Experts of a small language model.
Size: 18 layers, width 224, 57.7M parameters.
Experts: 80 experts in each of 9 layers, a softmax router, a shared expert of 128 neurons.
Below are experts of layer 5 (counted from 0) of a mixture-of-experts language model. Rows are named router (the router's row for the expert), gate (a neuron's input weights, with its number), up (a neuron's input weights, with its number) and show model dimensions 56-111. Each number is 128 + 24 x the weight over its row's rms, rounded and kept within 0 to 255. Numbers have three digits each.
Before each expert's rows: a language model's description of what the expert responds to; "gets" lists some tokens that make up at least twice as much of what it gets as of all text. This comes from a sample of Wikipedia text that the model never trained on. Tokens count by the router's weight.

# expert 39
Forms of be and modal verbs, plus also, not, still, mostly after it or a subject, as in it was not, is also, can be.
gets: " was", " is", " also", " not", " to be", " be"
router:143082145124105122109142153113112087164104132125107125139069144107103130155109121072147157136137128098152153199143142172155131104146092123139131140144108145138127114117
gate0:106075115100114078130149138092124117109149142121115150128111099133120149117124162136083165129134123072118148137125090137088135097164146088109129171128123150124128128113
up0:141151131152093133112100120134134119119133136165127141155140120158086169106153155112126147137117129113116079140110103143158119135135088148157139151152108090172108072120
gate1:113112154135130159136132151111157118151146100128132116145134155138102138159079137180141151135139174154159126104122136129162134116141104094132139152119156124113152124099
up1:103141154115123168128100156116129160141128094123130081116075135123116124154055117139124135108156135141114118115114156128159116102132124095150143116089124092135141136122
gate2:089103093153146080116123115111140116142141103126158091129097159123170125152082100152116150116141120113145165119123143114121142130141147083132149141140122153157131165077
up2:149125132134103096125137122109132126139092118135170142143155141177114117131108135131147121171130128154144147128137136145132098177115105136132116106169097122167098103112
gate3:131160136136090107122133150120166173132135084123098139142097113127137178105120141114079148088141131137128133145117104136087105152141136189150137144116092147120101130163
up3:101153132127143151156110088137138118136133120083153147145133137136097115140083119105092148128158128125111102085113132129139128142173147122111112163085087159142126096094
gate4:124146150111167120116132152149120110124130135102138144117134165133162137094100140073119142121128149078134176104143151138076128124123141159142144153127089133156113107122
up4:116160143167108100133115133124144158134092136138186139165141149112140155139151123122092125076126146151134107144104120109187124128098127131125138104148171111134131132104
gate5:113101129157146108112123129130150161126161114191169169116131135161134127117138142182118123119141162102126119122111135129082155142158147090155123156133165147104110112136
up5:140103122127131105147136126146165146082140132111183111163098179117132140142126108108100125171121144132168133119114107105137129154119131176128148152143087120120136143131
gate6:131135132116139111143158159121154118171107079128182114162113152146137141134096082146113089129117124148168125122119111109130093140111107141113112135140132113118131136089
up6:129160154063130101141133135133078107138114142120132164169128143127120123102143127095123155106129161099142109134131109104117107146134113138115080141101061116122109114115
gate7:124143150124112138114119157112111126132134131147103146102144120104122153144131125126141121150129092140142070171114149134094134072167089154126118124129154083116121101122
up7:166132139100127079124133159124108118137115131139119102112122199159102110098132112106115139142115153094160095148118118120152123128158124160110118108137103107147124139117

# expert 49
Short pieces and prefixes like in, pr, un, re, and colons or line breaks in dash lists such as "Occupation:".
gets: ":", "in", "\n", "ing", "p", "a"
router:166151101079096123145096162144143154129104119166108127162138152151149101122107150144124099134129143143146104082115147128120118148174122170149129124086136122122089088149
gate0:176136128155145137164114131129096204177103092169138139119119139099109101133117132127169112131120215128136135131125127155116137125153122147129114105150076117122149104136
up0:109091162136133073100111134121117153157110123130142139090122135157119161125097132107119157096109153131159116120164143124083096135105140123096174163160132190165140127124
gate1:134096160095114070140129106123133150156154091135095132077102112134107123123093161106117193112122124126120128118135123099107132151125123148114156139140141124134097118119
up1:154103135146091119164094164125146165136120121158118093163121159135126126117138154132108124116118088156118134109134170112134136060145139109089121104121121141121130091123
gate2:129163105156167133126131152105111096142134122141076157120121107134150102124135118108156113168133125157091131125095168139119141169165133134122129114116132114105108103177
up2:130139129157123115136131144100098076127141131159119152122124117159144132134161170116110106119127151134128101127136183122130133151097126128118139142102177114175100166090
gate3:151153109135081131131142101164145119108074141130099160125144106106124127140138163130132168125139153148159127095109137157130118148151111130112113131143095137101086122168
up3:152128091138111119116128151167154118134132136172090101132132111110120122114147100159101107092129093111145160163147132142145076132131096119109133111114112154116063132190
gate4:124158135133133158112131139148118104097104108137175118123133115129089119119125085165102136091128082086151135124090142157179123143116140132094121152166089131127122132132
up4:137083134143108125123193125107140092152106139109143135134099095116073096135150122100142144145144086083133144139139123166135113133116130142160111121137184152093123157112
gate5:137124114150118133144156137112130160107110125150075104109134153099083155128106114089158105118137175150150121092146155128142127146117091101095091119127124129148110133146
up5:122114122109116088126151131135165084101069123150131151096185144125122113108138115125119123138111145084145156124155145135125113139119145104074143110108104145187140138124
gate6:137121121168111128126120163158115118143102099124093114130143084106154146129118114103146136138155102164143112130118096144149109137129156127125083159135103148163155189148
up6:131107147154102150119161137158141096083162145082123131123117128104164152136141134126123144107161134099123125113138124134130114115077141120071150145154145101124173132122
gate7:154135111177150130165112099156103130162122122122116104135125161121133141123107131164140133133141113152131165129126118119136129113123127124153151098138137166114101112127
up7:132160097159145088110138131145140075155141141127138093135146115100141146104158119139086122145142134125111124131135092083116134166138096154101136107050131101110121160105

# expert 62
Particle "out" after verbs like finds out, rule out, point out, plus pronouns them, it and nouns government, forces, troops.
gets: " out", " ", " the", " | ", " up", " K"
router:132136157111104124108130111088146147131152117117112128127142188156130174082130115111112154117121161170103080146124153084115106134106155115091126109148113128187089108133
gate0:129126114160133122095099136154129104161140125101081104111109157097103118112102146108165125150145105118143160161165073124127114134133165107134145071168125143172114153099
up0:141104143139155161122143128087130123159063098157144126163144171128113086108121103129146120154146049110102133088137145154132160128134137097113126138123113154141152151091
gate1:142109127124106129132138109108120143134117088116107163108145127135164148141094108139104139181119138158146160150116154135134126113163085094124133118114160137127098094089
up1:155167146099117126153130148160123139114126111152093105117169138135133146126148107102104086104128123115117085158082102140122148140127094130134150105133156147107152114134
gate2:124118132135122094127130141140162123124088133149122129123179122135116104154126135159116162163139089159155146146120144115132152156123161094135154120132136140096129135115
up2:104137116184122151108074105140109119163145147122141095121126150103121120133135136110120120144150155102147127129144112126120114140115152150138141144158161136105106170097
gate3:122140111119168106138203167177123111136106135126143159106150138125099092146120129107143101145121162118137122103095106148074177179119123124159109140158057114159135139090
up3:119149149140176127125108101143146119149062114122093169100105088135074112145134135136142129122154139084143131089123127135137098174125133157136134111141114100145121120133
gate4:127105157140136111136129147126102112149156162160104107150162180108118177140106121101102131096146116160106154165121122110127125097135091115098098107118088145132125103126
up4:180137146147156095124106137119130114119119102160114103131178144156124133134128165162095109172109103137137160167149116130131151103095107144112126115102105148126131089100
gate5:112129105155096145134118168117146083185095123142099092139123141155157117130113094150120108093147108166143073114149148119134125148126120105140126159147114174127097104121
up5:148097132088146101112131149109134166060159117155122125141153098132079157140159127139112117136102115117105170151152118127127172116114093149170116113156129134066159178188
gate6:104151145122117155131117092093109117154131118108098107129128125157132105116145130165150127172131176169172120120142173106111113125083077104140136141108132133144123085183
up6:125095108172145100120110109149113110109135116140143143113113141108149116138125124168110080125123127110149137121152094146094137106127115114141109121109087183152120110096
gate7:145104146140141139117100112142111106153111116132131116108121142180129112134108138151128131129136135161110156169142139128106168134070116068130117110111097141147126117086
up7:130141164158149161132106138091171124169123143116166124146089181173128106103131150110105157137122104139123159133124118114102172093087144069138117147121107113159099104092

# expert 8
Pieces after L or l in names, such as L-ord, L-or-ca, L-aur-ent, plus words like lieutenant, war, arm, loss.
gets: "or", " l", "ord", "es", " L", "un"
router:137180140138070148143108101074120162078128104130156128133157171151138147107148139146140108141096144153132122141106095086142128164097146139187094089088108099123120096116
gate0:128139158109094124132119132124131108160117123086095154124115084149124058143107115131112128119119103139174112136119148131163085134173112119113103110155101113149062077104
up0:153119116155148135105107106120146120120113132177148093098127113101132136147153123104156164114132153127119132102104164152132113116126126160129144132144120106168117102099
gate1:101147119170120131105145108156113151162123111119164164115119173101111114177099150121149178127119118152127117134139139143129148089094067168144145128135075113135103166111
up1:161116163081119169151133137087095154113088103156146176117144105158092074124102116169108112140117104147143113121126133126108107127093179153147106079102092141090164105178
gate2:128091142128123089126085111104086125104122120115131124139116155116146125094119112097156120179145139101130166104117134122119167112068113158106144139118130158161100074112
up2:123158137132118189124156123151148129150113140121086165101091102105127109179136108134158130125146144109112119138113191159183082083165152151144146139120205182164131134122
gate3:165095152140103144121130122121182131124149120069139180124132117127133083122135115107101126114136097120058149132152094103063160135167171136133152152130151144093113149122
up3:103132126175146114104167141162151089166089145083089125144090133095084143114093100106109134168128091149164088145118151161124096078118094151147146146153154115126120148101
gate4:126097104173104089113118123123139172135108128118098118100103157136189136141105135151135108157117162108146114149122159105121122132135089104072097150097159126179117114118
up4:148125163100141101132106132117135167130128138101109119144126123154092116178136134134139129103146133111126150124117159148146112114119123132117141127119116125126183187111
gate5:164115136140129131124094181122097144154128133099158092158092162127141150138168132118112149106149172126124138141119148123136113121073090096141143120125125135141153105157
up5:151106126150143110134112128151134153146120150112079160131092151121171110160110146146114112147171106118152108159153137128117129123147163080135109144170128113093154151122
gate6:110137165077136083150155178146127120106087126094088098118152158128124113092127137138168083110134089120137144113130121115130147119130107155178105141137102137115118121163
up6:099129116132163146142088112165139140150097140145150145113148105168103092130108128159168126113155064126148137136131102173186095057132123086169164126085167129126100138119
gate7:089134164132082133107137100136139111104137125107133144120174131112096112133142136144126166078135089074176139124125083109098123115131180092123168112111161130126137158147
up7:169105154187117182110139113156191137128093138150074141113104173124135097166116103101076120140139111136133114133116126137151097124130113148097136122132140108142098133102

# expert 0
Numbers, separators and short capitalized pieces in tables, statute citations and stat lists, such as 35 after "34 &", "0" in percentages, colons in times.
gets: " | ", "; ", "0", "–", " (", " S"
router:166122143088151128144157120143161136079173114114138172104170113168147130083155152150131114133119165166155107115136105128100121124147139137164098110151127108113097128167
gate0:090155147120150166109087105151091161122153104131145156106125078110116119125139112162129125135107076100104155104168171192135133125124143034134138146142092122078167144154
up0:163088129136142102084125133163119124109162107122145108154156098143102109123134157145103127142093159103179138120112149106129138177148158167102092091111116116132155134124
gate1:140105138094170173172116131154155108089128146115146137111162115154105146110116167139139120184161123120162153142129081142177117114110149122145121131143122133130139129093
up1:130148100123130088143130125078148093140161107167134154118117123142159133138152107114130090107128132108148110154137192096072135122126167158103127120147123113122117159150
gate2:105132128122152110134146147133120127120121106116150179177125132095135119158159136097142115132123113129116127116120132144104103121134127129173175125119133106144161127127
up2:118085131152112106153107116107088120146133132187136117152093121135143130161106102132078159140143099132130143144099173134103143144114123153127094125116090118126113087168
gate3:116164155119152138145113180133142097131142110082125109121132127093158098091132108113078119079108134114136126112113084148124133150164164172073077132110105093097111160142
up3:119077113113092136144127094128127129147081150196123155152129088157138105139120154136117145145150082168158148142124186123117148130087091156170131164129137144167109111113
gate4:109156165132140133122135116168123129133112123077151152078122134163164112127145128169179140163105147133160193112165118129132139129067101095088104113145112163109137099155
up4:114138137107133150145156148165133091140163114134134117128126139160135140127140161128140158123166145098110101134112138171147159131159141154137162144128129101117103134117
gate5:110148163130106082117148082172117142126142141092079133103142127138164151142123093162114150168149143128140084113131165163125130076148146137131090111115114136144099103116
up5:154120112131111115120106114154105133090173149118152120146155141135152139111108128145069129111108156123122131112083125135105121106123126108091095130120119131179128137123
gate6:122159103124134136121099104115157125130146089126111135143138146140129096102144106129134096114121160158099082122105116135130154128112151108133164127108157121163133181166
up6:171135167113144137166121191135137146139125129164142116104140116108100116127118128171122094138138144150127168136137181098132160124140145105151153140135123071108118151104
gate7:139158114117175112094129122161109136107124081136112143097100130120148137141124129134145152131123126103116107073151159195132164107157122144123152097119087151128126184091
up7:141097131161143156128139160110125122130112147134083131125096165123075089132098152142127114152126149101111134133159089133167139081119124139156127143144208140131147160127

# expert 38
The word "in" after verbs and degrees, as in majored in, master's degree in, Research in, plus table pipes and line breaks.
gets: " in", " |", "\n", "\n\n", " In", " s"
router:160138160100124114156150135085175134109125110144151134153140138153135112109157151152087132140108152142102083125119120099089108132096113126142098126126147092135109147152
gate0:135105117125120147080096152131135138136096115132109139144118126116111150155139107104110124117121137144143170076134181135147100094126108109182149154126111118082117103123
up0:102135145151110103128150140151155106139114124117131190146134101122135102131136116130142153136118116132158173099124127118131105122097083121130088134138139111126118121126
gate1:161121125079111135126152113094158103085146128141085151134128107158120089144129105120103127126109128138136154177118126106139159179144125067136145129141096117096118163098
up1:115116088098148149145155101103108146127125147150120152132133141157150126069088121084134098122075135156092147170089210144146107114108147080139150132167103073107134138126
gate2:181141128139125180101120099127185134114114118134082110158132078127179144176124119136128119139143095140120105098124114161144114126093138105152115121177082156134113113128
up2:145135131111121122153071160151157112206084159132124141124120152099120149153123113110129145151151125131180125089107147159122091093126097106162175118114113170122130089123
gate3:126129164136063101129112088155158131120085135170114134081121113105145103126108087123123143103126163115147126135143164121199090105176147113124080093080131147155127157128
up3:155130102142173123129090158129130152115145119140102148115139142107125144143114147137199112119167131137093129118154079121142164114135160174081123170157151150113160123105
gate4:111148135107133128121135129105061142155145142152151166127158115117141127144132122130120162123147142102183142168094140120129129098135058158086093109132079126136109120116
up4:120110103139137135108171107118116083141100134128129101115138105136101098156096114136104146173111134085123105160121076133129076134177097150105130153100144120103125180133
gate5:126138128093080109096112138146117128158127098136121167104115121129119135080143153084105121132140129090150194135115113129123107150132107126121156094103163118083121168154
up5:122158152112127132143106090133076122131128126134114149095116113146128128125077130102087111084117131135134140126114129109071105083141120114110118119150116115084128149184
gate6:095113092081172105136147133080117118107131114119134095128154157173127145136135165149136111145122157122111110117101091106090140146077105134102150113148116175131171115145
up6:149121096140124128096135114101160127145107093133086108099141141131130139117123123146120148108109136147128140092095139105111149107129095107161153105134164155166127093157
gate7:171142121089100125154127139138158146140174172104117109143159132145134116105137148106102151089132148159143137146126123148111128133122089139150153168105084086071080118152
up7:165134130128118141128139123098177154165141142115131096115104130119155107141124126102149104107109152174079146074084131149081128136172139100125115127116114130111119092125

# expert 50
Pipes, signed goal differences, line breaks and numbers in league standings and results tables, such as "| −28", "| +11".
gets: " |", ".", " ", " | −", " A", "0"
router:138150153097108106134151182106132134098126149123152130165165153155157137104148142146124147151118150154153125139108094114125123148089149142115111170155166095104105132155
gate0:118138124107119103148126098126135152181145142118111107115124126126105104175149167129145149080131142125134116155141139126115111160132102130104127132137154119139116113143
up0:165141135152139206134112112148114098136115138167143107089138114105160136130107115105137144090111123134179146094125143187162098111163130108138101164113146159134139120102
gate1:143119139123109128146142155132114129162149109115115143082149121115149116128125093158114095132104125153114105152126139163145134160147150151095155076139153139110150162141
up1:135120120155151161107128154111133136143126109109125191082127162111112094144133125125109108142177089150104117115129143179085152141153114152114091139117129129109136143132
gate2:131132104121119140159079127131110109116149170110164134176124135161105129091117144113091148185110171138166159179122127126178091103092086092137101106130103126090096131121
up2:115086050129069158109130101123114091152133122124132148151097157090107150121129116123098164109136101131126152136136116145154139117181105143099123102151143121098123151147
gate3:139126123098133109133109092131143128123134135159148100105146134151129148110140147111068097129122144137163108115157127149106112084099118140148134174135085147101097102142
up3:098181122100114117139119156123172139149160127127150161097121117137159181121120104097160104129146126122123161148141109187103122168116082119122163131105167104135108076123
gate4:115137092095153124118078170124172186139158140138129183155141135134158127121149116180125139115101122141116152108123158098127153116138173112154132159160131101085156141116
up4:151173149133129127165130150140157136153149131104100147080125121112148094119118125135103159132146103138127103107130124118120119088144140140124121134117098126086121158119
gate5:117159135112163081161131171130151135171126104126112156098154087110158088178120133106125136125135118115154129173127119156097134179131126160147142093131133145142142188125
up5:086092156132108142109135109120115123123119169135149101123147111125099104087132122132109085138122113128149135118121073107170136094122106129119109114129156125101072111138
gate6:118116130103090156118092138137103138096149139123146112165153143077137150125138124165115101176129133131125143125108159138144167130122128172145150100153143114111114147144
up6:150117124125123144119158135133140122132176120068113128111098209115157105163131119097111150128155146121115125086128130122130126138129108098123130155137084091117129120078
gate7:131128126131105118133116105096113137101127123123145114104111164171096123148124140176131143143119133103143170135133106173153118136100121134116098085092143114109148105125
up7:106103159132119180162108130102122144109127102104146102149120195137118126122136151156138117123117120127126127133126089116182146078125098142156117157136171120134132096167

# expert 6
Closing quotation marks after titles or nicknames, plus closing parentheses and word-final pieces like -ie, -y, -ny, e.g. "Lie to Me", Burgundy.
gets: "\"", "ie", ")", "y", "e", " | "
router:154146149089117131149102144070157147104123092118117114110160112145145168098146128156107115112103137164112095108110097118133094171107152132139152121137114129162115176143
gate0:138120134115122144122113142150151168138131132108095160136132118142142093133142133147091144106142107122143122140103133123163138126126125150122074144147124148134144132126
up0:072103154159079142144120096115096043116143142097130098134116123134108115149107127134131151150141109146113154153129148163138132133162090137102167138131174131139158073140
gate1:165118135144129152097089106149093118105118120192113128102112114143117105126130127138123146068117107093153149118151168123150148102152117105125182097119111131123103127135
up1:103088116172155121099130105143108124144088128116100121167098136127110087162079122101118114166141100099154124151105121152125134123099086136127107169166170140154127124115
gate2:152175137129111111130124147163129130125135115108121138141111097123089064094105089112142141090100122104179129173106097132182106130145116175117096142120117119123146154115
up2:149106130138119194124194104115096125110162115133141131095134146092119112120099116143122129098148128143159114134120105151102117143175127113088138135139114120097121153081
gate3:125143098117112102145160163128123128128154135115093173145133101088155107151109135112102142126113143100133171157133129128115195144166114118155135091141104146104147130126
up3:099128128151125103113117144147112099117132144124112127156103150113129127136096106125131129118152120125154138125111159150154116102091101154131099136099121133145141085110
gate4:109128139168142156152126090099144093148122134123103162161115131113114175137083153136117121127118121142099152120127137126160093124165116110129121097133129103135110133127
up4:143163156120138115128130118146107139132136086153140137128125142112129160110115152124115140109089144138107081117149160128146123140128108164110147156116113071157141124132
gate5:123125108137132149120126137106127101160139142130128145143113142100119108151108139089112157116174117093122150173125169112143138118135111172144121114156161115086156083091
up5:100143096141097129114157166139130122095124124121153151123125134141102110156111117144150136127156134103153137144140104152120129088167128150075104132122180153131167166076
gate6:105110112144101106100100132140118141126099157145143132127119103093129100144144125106131128174161127138172158173096111094090105100110129137186098153124113157174096128119
up6:100176183161147159114131104180123124161124138167112115151128153131128092189106127124191173140156142147107118132133165132151136085132093124144140128124134117126127102074
gate7:113091090139120106108108105128125097115135135122121073112117139102163116107120091139110148137123106102114180138133136176088184133130122137112122143103117161098139107160
up7:113141141113137130148149146100168149129152122136129143148107122118128119101113125101123112081115105181144128164122126138158135163106125112111148147093126181181148178129

# expert 20
Line starts and dash-prefixed infobox field names like "- Location", "- Class", "- Motto", plus coordinates, Road, Street, km.
gets: "\n", "-", "- Location", "°W", "- A", "- R"
router:167155139103165082132091151145109163095145138169162114118148117140115134106132158158128132149094101138107149091093110154091100119146144084157194152121113144100140127147
gate0:122130129125104183112124143147142112108127155127109152073122148155151160082151094080129147136132126175149140113094166166140102139152112111135145114050125088091131131160
up0:122137113113137077152139127091153140114131117129121130147121103077161126179089114187066139091161134130124118118143135096118143146148109129138093129121112171128139158127
gate1:129122113113119117110143117145075133120148138116156151139126172077125173122104163135131142121134147114140146082148177087103116128092135119150075140170104122099158134122
up1:117144179147124135125167172131173118163127097138141097158087187128126140111126148109145193151113175115140161149112114134145142101121105152108119106142167157135092126125
gate2:142149054104142140107161139132142168104128170159152099131092104132124155153127155142131147098137122117163116096114120074111176125129102141125104094089127121124122100112
up2:127128108146166132138114109155112126111134146147163152115116115141168123109146116166121158135099150144144151130102133126111120106136145136120128117139106083100146128121
gate3:122093152127105135108136127116117141116148113122140109182128114136097113132152112110157127152121123195125119163094174097112132157102092125152154129110156131139163125132
up3:162132153112157141107099121177130099123117088098146132106111131089139142140084120135104148141107141079113154105139123191135136111183098104154150140152142165123147083101
gate4:145129133128165172128147171079082099121095143149142147104153120165119126104116115165167144170128116140089137126136131141119099090095137117141105126121093146139125121140
up4:081136145115106137132128134171109103117164066095120142132119126133095092089113135164172106158134097121200160147139123139133141151127110137139171119110174114144116121149
gate5:156090166142102116108165114129097118082095157112138115152109107175106112128110119137103128134127181121139112142125127149118162080073123150147099130156126126124144097137
up5:161134175129105071115156151158127140131076137119131099157132082129144111140131119104109120076127105117122127122115119153105133138150161135107140109095073109131158155110
gate6:156127130120117113151114096110147142141101183153118129145174129128098116134099162116092131132121118150146130133117134164118092095156129103163116155101125146095095089161
up6:116147126116119146153148104134103139136144145091128111155164130137118132127109145118109140109122141131117062156116099133108130123083072165144117138180134167083105162124
gate7:158095083111169138133078094179156122111174110107154118099094150138156127109115127140158151171114150141113172098139141139124119116145157127130129112094137083072082126131
up7:167126136130160139107092146145132130130174142131142143118160118145181117138126110132113124136138136097110155113125096133126152137156090102129136125101133111114141139146

# expert 35
Digits in numeric tables, especially after decimal points, plus word-start stems such as Med, Corpor, M-erg-er in infobox fields.
gets: "0", "c", " (", "g", "1", "ol"
router:142142130102117113137131147119129096087133138139159134124131163130149155120142136148119087111140179151137095101129156122098117126140162152092119120093122119159117119157
gate0:148110151124157133105103084174121102164113151167092093103107117118138177128092121108152162159145132152129100098130150151116156120117159123121122091091087111116115130125
up0:098143117127155093139089124168094110091145123147127112111145128149117160120127135117136137148147113141157171084097164089101147136139122047116146131125093116120125128154
gate1:132106164101078144134122152122096107126108105108153104105162121135094098115136116106105138073117144147131092109133162161141134125145129124123099163051093131126146094141
up1:104117110128103112143145106135136130128076166182131126117148130150108180169095141120117114130148148160136094110105102117128115091162156140135140180132094150171088102142
gate2:112102140151117084093129105118156061137100119151110123132114103112117112124114139128152125145145154143107135159144179190175135101150117174156139180158116129124072115127
up2:147151120136136127139120098119158129104146101135091151147132133137123076112162156139120124108093132136086119153128144114105155153133119159117122132124102118159132160099
gate3:075113163120103133176187117132063147124175114106103129158133128137133131123130123123153106130115124152091100133104112147066131137142155122127128111145212118120108108132
up3:150105100130150114097067110111096129104120133125128105156133163131075094122135118114146110130125148144131118145121176084084139145132080125149080149162148099122146102149
gate4:147109089151128145128147123114141124115112143118159104132124101120094124135132123106098125148112133100156135151134116128187111105077130200151116132092091152106103156140
up4:186127125153102112133115160138143122148102108157144137178133097154121138183116150109127135147109106128109108114124104112123102160140131172134140156132158112125120166185
gate5:106081095152105095105057126142122103146130098108146098142109127111143156125143132096178115135122119094129194134147131141097131144109086138159111109124068130119122135133
up5:104111160085146107130143157160130115123144117104152127168111173177187144083148089140146090143120132099117108098153104115122159128134099119121186139090094120078116139161
gate6:100132140150102121105088140135112116138113159129169127157085111142128111120147124139137122101119131183136104150119132118103115089091091120159075140163084156149130099159
up6:166103136131130102111133122083112133117129088131132135123128106152115155164142124103115111110113098137156133153133163129118150150111114139109127056169151134167141136120
gate7:126099136176142117128143146083122110145118164100124132135152122112107084081139153093131127141135138147183165115089091107109109106168166117133183124131139161110100103135
up7:142134168135175105149145109120096155119121102122138142149140126111179158108147118142116122118122129152101107108106112164121183123125151104111173115117071153108098127124

# expert 23
The word on and en dashes before dates or scores, as in died on 15 July, 1869 – 1950, and L 24–27.
gets: "–", ", ", " on ", " June ", " – ", " November "
router:107160151120074144121111165118108139117143107161129132130162114159100126112125145139119146103112141133132148146144147107149081149121183125147120135120192085172100146118
gate0:137139124138133154124152138108132107176129145189115082119141084122110176139134114087118158117121145144105156119147103104165090119105116094153117098159172117126131112070
up0:140132150124119131129100094101064124131089109162167165111125147128147113131110150126123118143155097131125152124150150153088122111079173103113140101132102122145130122146
gate1:145113093130106129088111140146065124132145120170119108110121108137143123152123134146092127091135133150169171123155116105121142147117143147087094138113117100105145174118
up1:142083171144139155145121128126150126159163137141095167170115126132103124130094105084108131152162158144126068140121132131133190126115113113171152167139131111125148125101
gate2:120138140136114128151108092120124137118126111182125092128147082152127108098128116130169159121117114092134192124120164130153073149140100137159067119105102108131136127093
up2:094126146153097104141130144085160123110116099093115086115121154072081111129147142156154129144138089121120138100120126157152117120092127144116122141129082087159128105171
gate3:117107173127087121140112118130110120059130126133114151108121135094143095064105159147091126150124159141115160140091141116160132105156140114150094105128102134126125113163
up3:151159114177154128105180136143117115181122174161145086155148135179138146165148089122171130109162139117116067102104054113105124081120150172124143117168127135137129097116
gate4:121120090189094123121082158102079080139133182107119102130122153121135158154143127115102137106147117112174128115132127154107105100148131115111159192156162130083121109086
up4:153123112121119132137094107147105119148138115166142123140163095145136137129144154166136157082108100165129115149132120140129113166121120163152112121082122076115102099133
gate5:086139115140122160118123147125098116169119138111100116105109111124091171125129095129164133156134150117119137124125112092122119123147138096128122131121146135111125113110
up5:100136126138135173150103129168118093140124105134110133079145085125095117124114160118152164131109127147164157150122081086164109147084140126158125155129151127115149135127
gate6:092140114119096107115112158142157091141140106130099074121154119124190108117147155111121124128128081106114124147157144115137128153127122138123125108127146136134140155115
up6:122117131105122113119132111126111137160154140144147153129090133095153121122106096125099123103123130135173157074118137140110144127126132101117129106100126127126132140095
gate7:121134127087114090118134122092151161119109157139109138095151089163145113117148122143141118116134119123143132149158073147114153114177102164170148138193153145061096101137
up7:147135092091112127114138118087138122143121117108145144176137118139162109136124130106109134154101144142125125131109138123123134172142101049134151112166105082117139131126

# expert 36
Short syllables like ud, av, ir following a capital initial at the start of names, such as J-ud-ith, R-ud-olf, Du-av-it.
gets: "ud", "ir", "ad", "id", "ul", "av"
router:119148135100158108133132112100119160078151118134146130189135146134148141106143147138113151123126146114132128126132114107120152154076121107137113126125174106135125085073
gate0:120120137125126096124114117152112091179123147100110160156119118135133102124106125166123119143099099153137150127129148121135120130139121133061078131100122124108131143094
up0:128146106087119131130129124118111144135108154158114148141173127134161143157115132133100150149143113148112104081113113153076123111140169133122133089151094117128087102107
gate1:141132167132144121134103061132165080171094128117108125136095114163145099131128084154110112103127139111176082129152168146127142126111140123117092077170120099089087133087
up1:122164147162124110127129127107148122102137118144122159143196115130099077125111147137134130083100146149150124134094149126159141139123168116121098106137121122152144139093
gate2:138160161113101169117163118110085097128080147108163115121124080141121096091080139158156177138151114127155113179129188103104122085140090114137125130134136137141075135100
up2:053140161145126186121133117138137097187076136118121157108113080104134073136097135156133150119134122136173134176143158165143069127127159099143128131163108123173130129097
gate3:066119111179161148092125134146168091128170134135132153143134146136109117146136131100121078135153156091141121177139095154154142140154120093114117118128190148174115134107
up3:110091165125099119141147166146105109176134167073097131139100115132127110106117147108098124144137140142141088112134134119103143101135164102077068125100092141164130127136
gate4:169102152118154101143095186116109119151157144110132141089118094128140180102142113138113163111135142147104150080139131155110097097118096103170130101104116124108111099130
up4:160121134174102132125102101127128139134109099100166101109138112151104138120127137118147124113112136127107104144137130159086135162107154098150133136084148128095184130148
gate5:128077154099124097126118101142120125125113140176114142134164159133141110102150102124155132146123087121159133117125151143094149156096094141124136111141118122165109131103
up5:152150160101081143158175123093171141112116139111156163151123173131112128114129103138158152098120110152110114128143093127125151175115147149145151126142164135096145129072
gate6:094151141119148118121118137121191145171120122148135136094170114130091118125164137137107086143130148187140127154121111118123104106118102063148138108172145144151113166112
up6:167094175193130136168172110127108118136099108119161124125133131130155126123104121087088126165107121084163153157136086138157129102127117172165152086145141163103097123112
gate7:160126108132105079109092142128165108141138135091122084136099112152114114104084104172131111175118145147128127130101138078083161160137123102153118103157129165096112158170
up7:151085139155111145125151102140146111148106126088100128138106156142155138142136111109141149124122133124150154144135126152085123109151132115095149125143149164143094199161